From a checkpoint of a small mixture-of-experts model trained on Wikipedia: 2 picks a token, 2357 steps.
Below are experts of layer 5 (counted from 0) of a mixture-of-experts language model. Rows are named router (the router's row for the expert), gate (a neuron's input weights, with its number), up (a neuron's input weights, with its number) and show model dimensions 0-159. Each number is 500 + 50 x the weight over its row's rms, rounded and kept within 0 to 999. Numbers have three digits each.
After each expert's rows: "gets" lists some tokens that make up at least twice as much of what it gets as of all text. This comes from a sample of Wikipedia text that the model never trained on. Tokens count by the router's weight.

# expert 25
router:490498445562503447429456393581548537505377516524468469534475356491485432481514485544614529485463519528510533511449541560514611512591457475603487496606575563493507468493482495519559522424564459525467436577556452598513478514558475514518585561566471475503556480551424535525477463584522516459491520587516500482520455556489541523492533548524515552420493499573508550490519437548625509471610425470492462468472488579584497482475508501518532513583560527547515538462472447575423498493523402
gate0:598497455483472390447537592541505540556504514563492418618479631435517467617466509499437493504493538449493573583589510596432447532488548486469633542508581469612464461496534470500488533610569432527508570450455476568585539495400550532479509524500467474505444458522492500498481458490560539465567435539552590537483483537557551480457481525485486456527515458576495411561462544521523418484534579461486424511477445463560419558480491489529550449509493541448541472555516511496477520546519477
up0:483462502508529579511523494474441454496479523479559644440442380502531532462498472479455517519561474545496430396473431492591546474551475477515445521496388509508533517461515513572449476414438593461531395518497538470408491581536527585559474492514520464424477592532585557522536566507461455526492531455490482487515531455500440480637584413530486488461549447472434478475556438528562567521561567560474638515555515527562598472488548518483461533524493494506472602529551443472491517484572493
gets: "-", " and", " or", "|", " &", " -"

# expert 11
router:430491418489562409412469550537484471494472579474486560447525525569606503470433520504434545547447395522426515474507487501478473542546620486532498609573584556441549475538539521446450507492425547509518524508573557521453467396514488491517484497543480492494528517489487480523486562474466486576592463529504462490547451417481570528421504409362519459500432608525481534431571552489507518586581496445550542429579429460537543476524506474469528581466545490506451539529513460533519410613515514
gate0:438438476446576485503427456555475488477549495545478520492494525507541603455477454443568382531460508567432585461510551517466415572461499460456471548486383458501446472445383495542522593518426432593391413508485493512557483570484533453463448599451475402472541406463456498501542523545435486503476554499477467522407483499518451515479564491472477540467607486400422498434484499485494486507502525506516355579497454534569439570563500510486446512504467545597491510468527494490496427541478520
up0:440537418480574471516475507506514525392483469548546501548436524475536548502497522427506486443481442491485459494450500572445475565538492487520485588411437490449552476480346538468474519581474460560458460503505517481508496609490486451456412524419480486437517434543480570488516568537388482579565612513453486494523428448493486412482585540453439473475487542468470477491545477523478494581434496513529408584538443476556493683436385457514527428578495437504534521461513491530565508533472495
gets: " |", "|", " pm"

# expert 32
router:528536409492464424433355523583361485459536472515474440560479564525485482422550513462565487582456555472460549515532556492492521574500484493465543505487471512587568486438539539459522507392430531513479564487545445541496537546517445510450433557534563466490491491553509563498531486499513449532563537514463474521567414433524433598473471561519498572410440544579529380420541381518483544523515495521519426507455401545525450533404507458496458506463443531530616463489550425505483507460480514
gate0:441585581490449438433505539581468462524467433534466452492508530561519487529473497526492544388541496471546345384497433579561533466536503444557532441506504482506483570512426502525410589478479401477469472467537405546502533508488599474521482555473425493496478461511504574526465553459551577465592553496499459436488531515589489400370566543482448569423478492490493408523451535526539438481486525430480475493526506486524480555416445477558555552449471487404492558502507504487435448485569567
up0:464460448524535501557434475425628590478516557525491473462508559496533528488475474491506380546525535550552604535506504516422512541454456554479491515579482538491479453429542434449616413503534573494456584484504569490494416455532474510545535511443553524552474467477435451562576486553455485507407463554434553617458453463487563557588542459526555487554481481555467577464465573513468560442509513573461539491516461530486483462567596538409512469575415487546482413496408525535517576452459446
gets: ",", " and", "),", "\",", ".,", "},"

# expert 13
router:541525492490487470480519533485452499607567497518496420470573587458501463575536510536439509524493506435523455472583498488435505487487475526559516497505498441444526452489523371535399555416458500449422511460527514584379452441450507478484500473499473594546546551480525514593456534581502466484460523477540468411470418451512463470488581533513541440499590609456613521527543501569496460404457519459489525550451512507433484502476471509492486512515542497573495558461459462652467659546473403
gate0:383452515476432457485522449526466480469547451509582508547525571610451515512467459455498433503488488498449496512508577553496542508489449497481457437444444549428589536418426481519469464442496489451382568532487577325457471479481516567518543491479529567493502505497603538524448456504510571480527521518500530444414522457417402434432572451540514489456497471542480566494583431531413533463519516454431504574514491481506498411560441536479557497490445439512590448489403491629525540519508545
up0:476527459529524480495492556487553424522409421564502535562503516456549496497520501526562468542438510440448620531583458511518535578481585581550541556463506527499524436509475451513529555572522536501504445472496465468511527569472453496514446474539499570447566474424416563494517514453561437406547470420432532492569522511559488509425442556461468466495497423450463429488429427486473473638452518444436613455561356496497486490555496447601505451564498615455551524508482422542426488529496459
gets: "ing", "ed", "end", "ens", " known", "ent"

# expert 21
router:485483535443478424524552537476372518511554572480559381479532435498535465455529488584453579387570487497484450519496482447408421559586531424426534493458485449529516558519425470577421473413584479447584440439425528545506494531501477523469489408480541566482526547504471459515469466597553561517436524587502516455444516428493552480538530505590613539489582518566470531424553471485505481472402481528472572616602566492529483569537470493502528485490518521550529495489490545505467494520464520
gate0:496476510438602553439433465605471547424475604525561568497436425454502461519519605482553506446538498517469505469510425528553526479404426386491541431509468536585577490451493481529502478459587437507413467541468561495501476418446559438458422512502534568391523575524544523486437455560446508523397543510520453434444471538376413394489505548499504521456484525505497488483484509582484401492439411503523536562532500518507547530439528431521594516442556503493494561525491514449509540523491512
up0:487397481521516483493368369459434549477497621479542570434524489583464499521530484530517603430499540485494423478443494565484533470554500508462509448489556544461486514534527504554502467518499530483421574465473533468501547491588526456455499428490449505464531597425527534516485502519477509505457439498489484546432436480405510486533576488547499570516448546538461548434630477561453450591416462564426501457489401443386540573517524597576533469495526412460515579530430515528472506434454528
gets: "ation", "ine", "ity", "ance", "ism", "ment"

# expert 62
router:508558417470504570601491498545480511516527459486524451632508441419428457544526522530572490547526598403416497527530402446497488613441416525492519592588583466456498502566503540467437592567501522468513512473442488451555542440563524473546520489537574551523480484465480499475515552534463482488617467429486549498488427488444470543534512482423469469560523492471453423433540534592507487551473527444512467465498599513407506517587449474412449406503579580533548512455476578503559501486496507
gate0:512488450499527549509488606569506477592416465500556545521508491568472513513537509513494478585433541444396479524484449484603626534450511478575449572469525515463380500485546550504619393524555454475483503547481426498454544493500563571508568507552529552485586438502452462455562513565547537448490483441572573450522561494523579510499551484467527420444477572562533530503552453491495531441493529588541591433465417464464475597428503547513483527568437480484449431554543467547514501495425421
up0:533505477488476455567474498556482427513471537432476467586471465430521460513533529571516549443485553452470541501459514485503573539476468495552518541477581489515485497513575485502540465539514503445416509559576572485493507482513484565515498460462567524520484552554429510388557483502479436498523454554430593425592518528511480558479597447369523427423528517549488495556482512458515608406475559515566475442647392388501513511486579442493584522527644484544419396486435517480498487514497498
gets: "0", "1", "2", "3", "4", "5"

# expert 5
router:517452519401434557550483439467584529519582448509549534469571532482462559500479383448513605468533534563430521529488463520554522366534558465546352488623521489439480524472451510525484493575530504562444513484509559553551517463526490504578539582477434496623453454546552548519486404547555504443517515492488444628471471499554508535471497532460489475488504448596526571489472552565482502572494492488485460508521514600546465451541461554427448464459446537512555550412528551473495446443558466
gate0:464532413480394443487442505496470493488495443478419525442470493491526467439498403432436510468482624564449485488509501510494536406472438486510441458506513454466520451442477437563517516545526426544471466536458562480490510488561509550560503487520537506344445520523529508360521516569497546556481430505532393473518518562363493566455563535447522494529566545595489442567553469531529489457423501517459504540505572596533522516473481427445525597546560398491544470469487447439570499549400511
up0:480447469489509400504494448587426521516553429447467497424448618465549479481535517436518517480516532496481532507484458438503490421546464443493513361553481415436532437437536505676505470605560424493487505441467610504437469539561497489474475528450528512478510570478485539498459516491464488461529557507510465572615469516511543529423546537440516526533437582525426459423488524506589521544470589506499605541527558565498563508579462428496533512480440519440574482474550401483549535542469467
gets: " ", "201", "200", "202", "199", "198"

# expert 30
router:448506468383460592589504617591516389552486466500482473473404426490418448491412491456464521462466472502545550574487506526473518539500490384405427435456453533508542493555440501431543466503468501438487550525468466535485534449497574487488522530511510462537577399530526513502516573479491522430508516450541557516543506408614446518542590544458515603500574463565501498496487469444552484443463535509491596579492478466419524514607505488562457504498518539461504559504513436529487383536418561
gate0:527489492409486596485456558479478459563509466458512418545432500536403507484396555451462448508506440493645553394492559541449529456497442579515474458485432472532493577523548470588543449513515573506446553508444498443572510495492441570432425519562456596449467470597523501420478525533469526550489490550540478644445532486513402448484531435479378522479473491535483575479470585517444475514573496610576483496505481471513522428461438563533403496494529542508494488465538473537539520519529474
up0:469538472513457537516433522471514401524504496589532449551509528571445469545452495507373516483507485502665469494495506499447514470551569502452486536457519499430491565477567526456588527525574507470433581464553571464466529474484519557456605579463531613467496564512379496509475462495466427503515425561470603491385484525483401474461455484426446546521467444512483527445440529433556480479556499555515498471480522514580542493537460448554417512467573419522474464474622455491509571477407462
gets: "a", "ley", "o", "ton", "er", "ie"

# expert 0
router:474508501531512532495537486650371524485526581522545480513584470456450409552426484434543554497576501554428544434530562455439457410526452480602526506511447528511523502527479561457477574489540511552506381486464461576506536499500537504438516458501498454522510548536532433512451579446494438531468501483452434514428396527558553501394576477500495553490462545505512486497412470565543384511458555562556534440415470522539488428506575531398432440481482446509496537504485407445560500431557527
gate0:488486565453410526507448444525413545531541528431470537543437510485486464504415505482508638511515520513607449517468562560507522443518485474539526521483491540586462510478390448451500524537561519450513496583463542554466468473401402441416408509496544431584496504548444408516485515527461474501517485551585511557493489459470575520550573442499412520672515500512389553523494446410474489599482573454512509499454581503553502412529509537521499411556488503515578456559467491510515501537544549
up0:492513489548557449392516546479581506459417425563534450457603558461509558420526461462599439473487434423436445510542490494531449644467476487392439477588521497474489549493586516576570552452450507545443523456550440437523571483505491573546569468495455489497506545517537533467506568509476533509489480529449499453533512476517380467506469568483527490423514456464539498536568512537516580420534448539546553499538419490423583561372513410575504544506544421415460480545489455498470463503494508
gets: "0", "4", "5", "3", "6", "2"

# expert 12
router:470452538535480475464551451499482438498582513479489459513518520478407501460535531519556498448421449593465481505488418490556516534435515452402519536458515501478365584565452463531450448588510469471574480591583525482389547405480536581564569559487617484481568482543548500593564519534424494411499535509544520502506517441518482514470498542468487530481439504611580517492455528451485455529441603538480533413520532523522509429575574606520465485426486565516463498603468478567549455529526531
gate0:487544536463492446461472532554495489438417480460539457474567606440543541479492535459426580503506562509481550518507492498631498472494569440430525428561463515495525484511428564461513464579570448498454582510491488541410453551512549560525557524492553498495467493467547485524466536534644446502588527441556567519572566510441437527637532538504485482593571444536526579388461513574469492521555587503463440470585505581555519485494459495434459521453507442460567395490464539500584548470482515
up0:563500484457461562542467363507389571568625531476463508534533461459481481402570557452500446468524458487536436458542473530517547521539572616458526450510486519500420553525482504498403533355474539514510444455482502455517531492479535456500430570562532583489523561499474561476583412462533564530563489435426522506503421547445565567545452469552481555561414447533420547525480495455480534459473489494527487489442512419485517427485478449469554386458408449488476559567484513472470457456494439
gets: "i", "a", "o", "en", "u", "am"

# expert 58
router:449514462522419524412430472514535497511507453570481525489436502492504528448500507444473503510462525657480479611554456497526545477508444492500472489442513525437589466415548519529564497462532579464481541471555510515497514560404515499463447542490448423487451600416474476470510427560501491544559452482473527432507478440424479519537457602524505493519480472478489491508515461508558413481450433367396495534485376557594559471447668560594519545537447444476488515494479520417454519471552549
gate0:534463544499486487480489503496492483527566468454575458464516486488416467492511413492442548415581500479494528432652456468491474551506501504509490482587500487502523553503433509500565496493391487391528501582502501479488484432575567503493517426492614530525504524510454465489425482496570488457462428442498498477478527491570448390444514575542448526463551526534531503543522410485586469570573551465577408451501637511341516510436466493470498567518567493496437444644569535523508556491486526
up0:442472533439617518524564553497508528447446462484496532545529493522469498456525540561483404585471468561444533485517539551506499424552463551480436475426473528556595547513541576449515514613540436563492437585456468463505585476425514532526485413483454470545453457459441489617573535517477547473516598449490506530476499522517558542577505460498473405574508463556549445467565533570425473571408508509467437498565565464488540440518417589497481481402554543505500493417512531437509383420487518
gets: ";", " –", "h", " |", ",", " -"

# expert 16
router:415433431471481482521543521458560485476582538383490576478463507425481509512461455533538421530557647390512539506537502601596411510480428502522502447527502519570491554510501474550523493460556432485525435454554487540515532437550508486406596492520457485548444589525565556529519574506533581517510587416477566516505551546536450543449449519550551463544497446575527567420539482432516485501495494425519528564522433540548415493531467486489572538535481533519460490534417493589477502386536421
gate0:416470497498397530450558551576481525538495432447397509496549567420495544513412484576542477567477515472545529521454494513456518501540438485476470583449624429453478462628588533485440453444519519493590475495461503466404487549474416494482446490490504489477573423402537407531548507476561564543445515495545521417421516536461420565542536493483498475584592493540536551471501437515509457580451484450427463529530513519493482439421436521508469523530504465522496503579371521535601495521557461
up0:491456498444483479423529496527505531476515555486490529536477439511569546404444478502500575448457465603566484520404518462489541466547472502596468417464608468500511473545436539536515426531387578444513511462498454484526529505559559469456394416482516445497482543502584519415447495536426517404532435498391397472457525498463526470443506552443518429508469433616502640546435489462562554410548518537455473475505563435414479530513511546517515512488502525549499463506554525487411417432564497
gets: "–", " ", " V", "m", "ic", "g"

# expert 47
router:528532509507541465465509486585525564472555517465505473524423524554468429477475541437434597530522423418537512593497565497462586467593535427524545402582560537476498549464471541547517424582531545451550561447491494552429534411474515543461543456530506505567506443452602459471562489429389510515525438542532408517447542457566513496513474483469503519484399472483444583491462473546529514486523445445519471566501454579560522602434550465486541464588510479518413450614456409450486570521495546
gate0:549473438506497567479487531486454501487535494506512482544517472482455381534414463460527612521553377545495516542475541695466470452427430464512441490485473550496559495431396547529474454480461521414462537592484459474430449509533541469449521423423568498440565494465426424481473434571450478524560621484556481504466465414554549418509491528531418545523534450511433519523573472481518547528447478460477510431543454517501491488431659499474504528506501455480517551410488489468484548483508469
up0:554491508539432562512550571466471519520491494615484499463566510491443500501522545460546490525498565437439610407535574447532444567498363439588560509521399453510472525435496535586531569512548528551431518535495494523482540497443580490528447518561459443455527465451514544391497514502412535566462505529500529453521435438448478524494583512487558567484516467502548643520422492414578474490480510416463547464535490484413542495548533600537452488536587572544479399543536451480480462530568519
gets: " |", " s", "ir", "re", " o", "ph"